config.yaml
n_experts: 128
experts_per_token: 4
activation: "swiglu"
balance_bias: false
router_logit_norm: 1.0
vocab_size: 16384
tie_embeddings: false
dataset: "wikipedia_en"
Below are experts of layer 4 (counted from 0) of a mixture-of-experts language model. Rows are named router (the router's row for the expert) and show model dimensions 128-191. Each number is 500 + 25 x the weight over its row's rms, rounded and kept within 0 to 999. Numbers have three digits each.
After each expert's rows: "gets" lists some tokens that make up at least twice as much of what it gets as of all text. This comes from a sample of Wikipedia text that the model never trained on. Tokens count by the router's weight.

# expert 36
router:496498520460491496505538465495473530490524473491466470514499501507465541516509471526461532485509455484480510523478466496476531551483529497534506518473494538468554543542499501551536537532514500
gets: "1", " ", ".", " N", "5", " S"

# expert 18
router:483493530446488487507537460504488522497528476481467469515506522508469536527506464529461528495524464474484507528480471483468519547479537500522494524465506554471551532537500516543525531516517509
gets: "===", "1", "–", "\"", "7", "8"

# expert 89
router:472486515487506482466516528465511507552515514462495490470495473464516520485528481450560500488521496481444533479492489508513490449504557533533533490464533516508470529506534498488543469461457489
gets: " the", " The", " a", "s", " his", "The"

# expert 17
router:511447514473509497483493499452525508486471520503527495505490478453526527515541474519505489482520513472485483528530528487475516499542528479480458542480506461469503491477513478489494480501497503
gets: " as", " was", " is", " it", " be", " to"

# expert 30
router:471509524464487498504536479494473518479512494489458461532520493503496529526492454522505502490497469489446508519475461494479537534486501484547501513486502517476561550526511527546505525509507533
gets: " ", "0", " M", "===", " P", " ==="

# expert 123
router:475473546485487518516490518500484480557531447490445451493537501500469549477466471509506536496469516479553497487457482511512537494509465523553525484467506524499545532514487540558521498443486464
gets: " between", " both", " New", " on", " B", " such"

# expert 55
router:516476547514502471494488497482479494466493511512472517499480513497505495505509474500460515489487497467505511501480522562503493507488472555514527510509519508485505484493512498491517539502512484
gets: "-", "\n", "==", "|", "=", " life"

# expert 10
router:485496525451487493521528460492485525501529474482475471508495514513454542529504475527464529474513453464462518542487476480470527543484529509530496513468496545467538536535507501540534536527514510
gets: " ", " |", ";", ".", " —", " ("

# expert 7
router:484505520465477491514529474497475519490516471489472477496510501504452552519501466534476527486510459470484516532476468485479526547473523509531504532468480543456559532547494503557535531524508507
gets: "|", " (", "'", ")", "s", " \""

# expert 34
router:480501524455491492517519463496476534500530484482466477507500521512458544522497464542480524475511454486476505532477471491475535543477524498536498518458494536465543540547504502537541541522517514
gets: " |", ".", "'", ",", " D", "7"

# expert 110
router:523500507470497486517493542529538485468484500555515500488524484541512469512451553516509511522465523524454508517497542504508506488518522477480529467519444514495502510494498509484452513476513517
gets: "\n", "==", " (", "===", " ==", "===="

# expert 81
router:487489522452496478508524456493467531508524477494462457495504503497459540512497463527461523493507449491464516534477467491480537535470525488533505533459490540466537541537505513554533546518522510
gets: "\n", "2", ",", "1", "3", " ("

# expert 5
router:518498513511499456506521519444506531455491514521481512503533499513521500511529461539466511496497486492545509520481546475506482533481513460501518493492494512456503478492519482483555481463505501
gets: " was", " is", " also", " were", " be", " been"

# expert 68
router:536473519471502510466503465508471497463487511525463459530515476497486496480474464530479489513458469508470478509507503500470517495490491502537475518479551487467546506526513483512514511552528482
gets: ":", "-", " /", " |", "\n", ")"

# expert 61
router:496570507485528534472521556510490531488517491468538508521475494497509533488502469463542519512532474469453493482528515505501532484532485538495540496473525510499514482526546514465530522507526522
gets: " the", " The", "The", " \"", " this", " It"

# expert 76
router:509507490481509463508482504532495522479553494527473492529481468500501518533531483491472524483477447460454481518498471479505483542517476419491500480504500537479492516539505506538471528520517523
gets: " a", " first", " an", " the", "th", " A"

# expert 13
router:491488518469490491516523463504485535503531464492468462497494501502453542507495467531469526492520457488476510541470470496489532542480528508535507528467483544487542546537496517546525539518527497
gets: "3", " and", "\n", "5", "4", " \""

# expert 102
router:498491529457491488513523474499477536502528469474483465495507512510461549517494469518458522477497469485493507527485473488475529530471544499533512513451494545475545557539497506548545532518507510
gets: "1", "6", " ", "2", "8", "9"

# expert 78
router:535500465522462557472488475510524519468458448444493495527480554531507511530481508514511518516523524507478528479507541489463517515504433538530521478531473490493482504517434519471519507500549510
gets: ".", " ", ",", "2", " In", "1"

# expert 69
router:514484530500488511527515487494490519544510501555562484542490476505522495485475474518488487458504455515472538499520480505490522512463450508470506501500482472505528525520496491490488503485508491
gets: "|", ":", "-", "=", " |", "The"

# expert 60
router:519483521521488480507471465475471508535512471491454515487478520504452502423504512534489490532517500472508498531561522493516487485505517461510492555479490475492474467463495498505512512520466502
gets: "in", "on", "at", "an", "i", "ac"

# expert 115
router:490497525460490482516525477507476529499526475492469475495505503510458530525495480523473529475508463484484509535490465481470529545485509506528503519470495547480548540546511512537524548524517507
gets: " ", " |", "6", "8", "4", "3"

# expert 1
router:541541494500516477490509495474452506475492462505502513528528494514449518502535487505493517468467462481539503530443504542440523546462535511507479476557484499423523513505520482503509530495500491
gets: "0", "9", "/", "5", "8", " home"

# expert 12
router:481487518453488495509534466491474536496525450494475466507513516490447542513496473529473531476504456490478519553490464490492525548481523502530501524461483537454553538532498505539523529521509502
gets: " |", "\n", "2", "9", "6", "0"

# expert 122
router:483488525462484480510532470504466534486529464485470480506507507515464536525506464529460531483497457485473504543469471488475542545478531495531510529472492547462545529536494501547526524523509500
gets: " |", "9", ";", "3", "1", "."

# expert 74
router:524459523528504494498515495498556506499539497536473528519505519520518477481467489493465513460520546534526549492489515465496504512558522544486489541490508471492503471484507519491491470501517547
gets: " for", " with", " in", " on", " by", " of"

# expert 77
router:451504490496503474519524492472464532480494439480460495521521511503476496491518461536464489478521470491486519536475492470447539541515519501551501506470500557474545512533490502521521472489514488
gets: "ing", "ed", " of", "5", " to", "ated"

# expert 107
router:514527480497485488545451495517539496535542501502473450452518497478472518519498474524469508468512483480519532497445481462481518532446493469487465494520497522472503550508516475549486525482528481
gets: " of", " that", " about", ".", " which", "%"

# expert 99
router:486482536442513501502527502506473514503522488497475477505494529539484544513527466532492502473492472494474490520496476481480533504486531496505512541468499521491514549541490527521506537512506495
gets: " of", " |", " ", "–", ":", " in"

# expert 79
router:479492513453503497510535460500468539491536461481463471493508500503454546523495476537465535483508459484481507535490474489474527549471519508532517517469495551458551536541499496544524535525512496
gets: "0", "7", "6", "4", "%", "1"

# expert 45
router:528491522491478530471499504495555511487504503509522503501464500528504473493449515497499483481494474502507491471506470488450496482486475516561490500507456516490469485505523513473515485434473531
gets: " of", " the", " at", " in", " within", " which"

# expert 96
router:506480479483524503502497514504520511504513461464524511483519504508507538533519507516458475498510489495470512520498456453463500537503453458491519505480525509501512480482531512527524481513472494
gets: "ly", " first", "1", " one", "n", " most"

# expert 94
router:483478482486518511513515496514493493514497485531482497527495509512459493478490460505502542493507465518478507528473472525495501549479506478524524487536466508488522507465565519528476479525431507
gets: "2", "3", "5", "0", "4", "1"

# expert 82
router:512488529450485494529517481504501528477534473469491459490521515474498532514531478526478502482500474478513518528434477501503501556463491536504467502486505520492537526517498513549509533519531464
gets: "–", " years", "9", "0", " time", " year"

# expert 63
router:489493521458490479529529464497471544499531457481458468505493502522458551524505470518468536481510455487468510514481470493475529536478516501543501533463507534469546532540507515546524535517515495
gets: "1", " ", "8", ")", "2", "9"

# expert 90
router:506503496470486498504503556499506547517505472509473473495462480522503493472465471491491509485506493551496540514481477524462531489501492495531520554506485496490504460552493504491527537455524481
gets: " of", "-", " for", " de", " from", " on"

# expert 127
router:528512482539472483528481500531536485469509511532483478524477551466529516517478491511457508483494555492551494503460481491501474534523511529503474478489519516498493461471491485473462525533508567
gets: " in", " on", " by", " with", " at", " from"

# expert 31
router:442549502474531478464506483514486465500448483502478518501460516488502540528489482489457485478528469463493502520506485524552536525510438487548520465468476464506474487519484503548519516474520497
gets: " (", " in", "9", ":", " of", "-"

# expert 38
router:483525503502494517542508482478517480495547470467496467521500466499478535507524518515488477477534475482499488503514475502487535471501524547497524495487520511466517521541486466517480497477528522
gets: " he", " it", " It", " He", " they", " she"

# expert 54
router:482460541468490460501513508484482494498485517475475486489482505493461488518527479515480465491488514506479484514435521516470491542504515525519529534512504504513486515499497493503500556511519498
gets: "\n", "==", "===", " ==", "s", "See"

# expert 116
router:518531483476504513452502458547478500493479515513493472529537508464542517483501492497474468532478502499480485510506470492502508488484536531496539514494539512474481528536463517452514557529532491
gets: " |", ")", ":", ";", " /", "}"

# expert 108
router:487495532462489492511529471497490524499523473490469472512503516516454543521505465535480519477504455486471515535475485482478539541469523497522496523465480534477543539542496506550533534537514512
gets: " ", "1", "3", "/", "–", "9"

# expert 72
router:533519535487505499498536510464480500494507470510496504517501478471487498499476479518492504486483501484487518513501435474515553459491526494487482495484486489507537503555533477485510536481563523
gets: " |", " (", "3", "″", " Preceded", "′"

# expert 51
router:526489492488497481494468502493548524450515531489523504504486523542501526489467507544482508489515477462499508529508477526497517464473471483510507469490548494503521490475504483501531506488541500
gets: " and", " that", " which", " or", " but", " who"

# expert 2
router:473461512476483545499504459531467531445527497514504505504532499540505516537468480496467485508454504517480471462523480536460533535459481542506549522510480483477533533542501506529507512497507474
gets: ":", " |", ";", " –", "):", ")"

# expert 33
router:485482517444490492531527464495469527490519467487468470513508502505475542526497464534470525480524445475482518522477478481486527525477526504540514515467490543478556531546503508545511533516522509
gets: "0", "2", "6", "8", " +", " ="

# expert 75
router:490508488437516496527527476465515514487489529465468478520542527522496515489513485520456511487517488500489501480483460490491504537460522482516507546476496546486520527511472489520515501499522513
gets: " the", "°", ":", "4", "5", " P"

# expert 84
router:489494541483497497556520470438511525532527459511500528496491467525515506511547471516526497476540521481507506485473492459483498535468522483530553485500477522476487514538464523473524532513535505
gets: " was", " is", " were", " are", " as", " be"

# expert 106
router:484484517452502492503533466500479522493533479494473460502497517500454538518501478529466514480517447484474509508476474494481527547474524504528513530458501536459561542527497531534521526531518501
gets: " ", "0", "2", "9", "1", " February"

# expert 56
router:434506495501510538478492497495473516493538475490475486493484524507506510508516449491515505495516506483481504560441466481505508535482521531489559520474490523499538545493506525473503508501511472
gets: "|", " (", ";", "3", " F", " Car"

# expert 37
router:500492531456488497507529472490482525513517459479484457502503520520466535514494473536476531478497460490485515525489489491476530533482535515521517531461506555469540519537516516530536541528506498
gets: "\n", " ", ")", "2", "5", "7"

# expert 14
router:480499450500521481493509466523502529474501557492481510531491549504496508513518448474494467489489521501481510466477492495518524486486493503480517501566487483463492526457515543481513522523530481
gets: ".", ",", " and", ";", ").", " ("

# expert 119
router:539480505473497502545555458502479507487478498481450476501444504480497519460518492485496508487499503564490476494479473544502525474464566529497468511494536530489493491497530508501518515486496501
gets: "s", "'", " his", " its", " their", " her"

# expert 35
router:519501519506505474488490490517498548479519472490493475507453523494549460516512461459464475499492508476486511543526494489517502510503504507533472527493466519494495506507521507547508507496530485
gets: ".", " |", ").", "\"", " States", ".\""

# expert 104
router:497498527459486491513518474499496522488522478495473472515504518499465541527493481529472519469503460478480515546488476493468537547473530498521511523471490539477549538550495511548528528531521513
gets: "0", "4", "1", " —", "3", " United"

# expert 73
router:523493484510518475525478515534464530485513516482514509501483521476533501514495525526540530524456491463520474519535506532561474501471495489477523478534493522504498497449464515498514493500522520
gets: ",", "),", "\",", ".,", " –", "',"

# expert 97
router:521516511492510511506533501507522491509429492429459457510468511567465540515530514454519489496514452489490519500505529454538497493500498480487509497488484471503464528534493502477512507537533498
gets: " a", " the", " an", " his", " A", " her"

# expert 25
router:544463504497493468517498455519456538504474481467504491528471452483524477506463471466486513500508491521532468536528513495461458537478529534553530516504445522484476543504480512533525520515478522
gets: "5", "7", "2", "6", "9", "8"

# expert 53
router:501464504467526504515514486464483516470452501466506500534530489450511557489523481513498506506464474497479502503490495525472529511470530494466508495502446534490526507526475540491520505526475517
gets: "'", "8", "°", "-", "ra", "a"

# expert 62
router:420522455518476495506532513481482459509483463455495500492511527516535527519489493497496515507441489578515436483520490491481530504455522536529495532467532550476503523523507516517507519509510451
gets: "i", "z", "0", "y", "v", "ov"

# expert 49
router:515489515531475509502480485489509529452481459476479543508516541480540521506479508505430503520472481485520524518491495484489527509505496531481479509528463490469520555500517504497504481550499490
gets: " March", " December", " October", " May", " January", " September"

# expert 80
router:444498496461489527521531499517490539508516468481471489499513477492513514537487465467484538495473492519497497491445454496488497489506499508569485505490515502458511512539537487499508497505490461
gets: " ", "-", "3", " (", " later", "2"

# expert 32
router:487544502497493493474463506504509447509499469486476535532531500528480524524490469482476504497487487530442504511501458547466536485505497507544537464458474499476500536513471522537498539515473471
gets: "9", " |", "8", "3", " J", "7"

# expert 124
router:482494521449491500508525463495466539492522470497464464508503507516454537518499474532471527480517459471462520531489477486473530547478530508534516527467503551453549544542496505540525543539513491
gets: "6", "1", "5", "4", ")", "7"

# expert 64
router:503474522470518488479517489502528505528472456527498489529492536478491514480510464476478505483513547477526518534485518487520501516524499438502478505488529480506467488534524503512513472479510533
gets: " to", " of", " in", " by", " with", " from"

# expert 71
router:484463531509487464519546471533483486513493508470464480508491501480518521448488550551514526460485515483473516525545546494461481478491491520441464508485513501460525515466507508527528511536518482
gets: ")", "\"", " \"", ".", " (", " "

# expert 112
router:496497526460492499508522477500480526490528465494477476512496523521467555522508470528456523483501448482474514542483480487468532526489521509520508525459503535475546528542506512552546542536513504
gets: "2", "0", ".", "–", "3", "%"

# expert 43
router:485510506485498463494523521484467525480486510486492503537473528515490488523488441544496515497458489461476546531492509521503516467493470540502495531461498543435515493530509502496509476496530490
gets: "-", "|", " ", "\n", " -", "=="

# expert 4
router:508496517492510460524535465503532511490493486446482504525492548520507497545444508454493532499484498500458483489438467492457508492490448475469516471488488475504532545494496478496527539499474520
gets: " and", " as", " or", "/", " to", " but"

# expert 44
router:517470501518490512449556455496471476560496494529473478500515532482518545476468449464532542456514545481529505516455495478500505511475477482492491485479545530462496539553526532529543485462458471
gets: " to", " for", " at", " of", " with", " in"

# expert 109
router:489498532451494492511532461495473526490522461503466468515495506515467545521491476523467535483512460479471514534482468488472528539475527498530503520464498546462549538546507507548529522527514512
gets: "\n", "'", "\"", "0", " —", " he"

# expert 111
router:519478528502505508495537499485497498497518480475527490516503503461498498507494540507453512521525498516489509529532539528519474520478458457522491515572475494484507505412496496507509489544453532
gets: "1", "2", "3", "4", "0", "6"

# expert 126
router:508513519534474497507498481531476523506483471521456467546517526460571501525532527452520499461483515494470535456495459528481488491479509516526517501462532532478537514539499502493526478531481484
gets: " |", "|---|---|---|---|---|", "|---|---|---|---|---|---|", "|---|---|---|---|", ")", "|---|---|---|"

# expert 26
router:494478519492537517474526493497551480501527473496524465465499530507536529559502502492538548492509504485513527526501506475501525519517517534473512514476506520529538506520485463497541497488508492
gets: " not", "t", "8", " T", " or", " than"

# expert 114
router:492496526459495495515532461489477544501526460484470471496505517512462542518493468535470528484515460485481519541479478496476536537475524504531495526462491531452556536532509503539540535519511500
gets: "\n", "7", "3", "6", "1", "5"

# expert 11
router:480497527461481483521530467500468539504516451487467476502490506507445550522487465520476533484503452490478521524476463486489537540485518498528512528464496539456549541537499500550537538507522502
gets: "8", "2", "1", "9", " September", " December"

# expert 19
router:527494463474518477500462520549464506501517481482507520531512499510525526520481511506482510483500504454512511473518489532560508500495516531516513472519534495486494486461470524470525483495524474
gets: ",", ";", "),", " –", "\",", " ("

# expert 95
router:540506490458484504510480520469483504483498510557500473510514505470469464539541486514474500488445471520535528477496492505472490506463478507561509531492534508536505499520534511485471523493492485
gets: "In", " In", " of", " in", " career", " =="

# expert 21
router:503507495476532542468473495546475517499476493487476499504513494505503520483493449514487501476476474512529512507501467509456507534455461519492493503533515497494492518532473504541533534496440529
gets: " C", " W", " L", " K", " S", " B"

# expert 120
router:536492481509480493549475488490522528517470526482480497516493504537490475481510527521504507462479517480486533526464491489503468560497490443494469492509453474480476496466497468489495514508484526
gets: " a", " an", " over", " for", " one", " with"

# expert 24
router:478490527469498485522527461502463534497531464481471480509497515502462542531506478528470526467505454488478522548486472486481537531487517493537503514464494541453551547534502506542524535530527501
gets: "1", "\n", "8", "2", "7", "0"

# expert 85
router:487495489492479503496484469476508508494527505498509451525487504491483479485521508547516481507568496528530475527495481483485508498514520507476485519460507498473535537513536537535498492523491490
gets: "ed", " it", "ing", "it", " him", " them"

# expert 52
router:491483522443492486515528472503483536494531487505473473507499512509446542520503472548471522480526446498472512535469477497475529541478524498535507520462493525463542530534495516556539530525522517
gets: " |", " ", " (", ")", " —", " —;"

# expert 100
router:481514498503524507533490551502498516466490451474524457496535483502453539524529501523488515471469501494475524510427477472493536456480471532476486529490504517500508488522485537503508485461477511
gets: "9", "0", " two", " ", " one", " three"

# expert 113
router:487484483451462525539504481493493537498526487504457465508495515500485539541536447511483522472499438486464514520511449507499544501490524508518517515461500546497527535530488485527497534513492486
gets: "7", " D", " and", " have", " has", "|"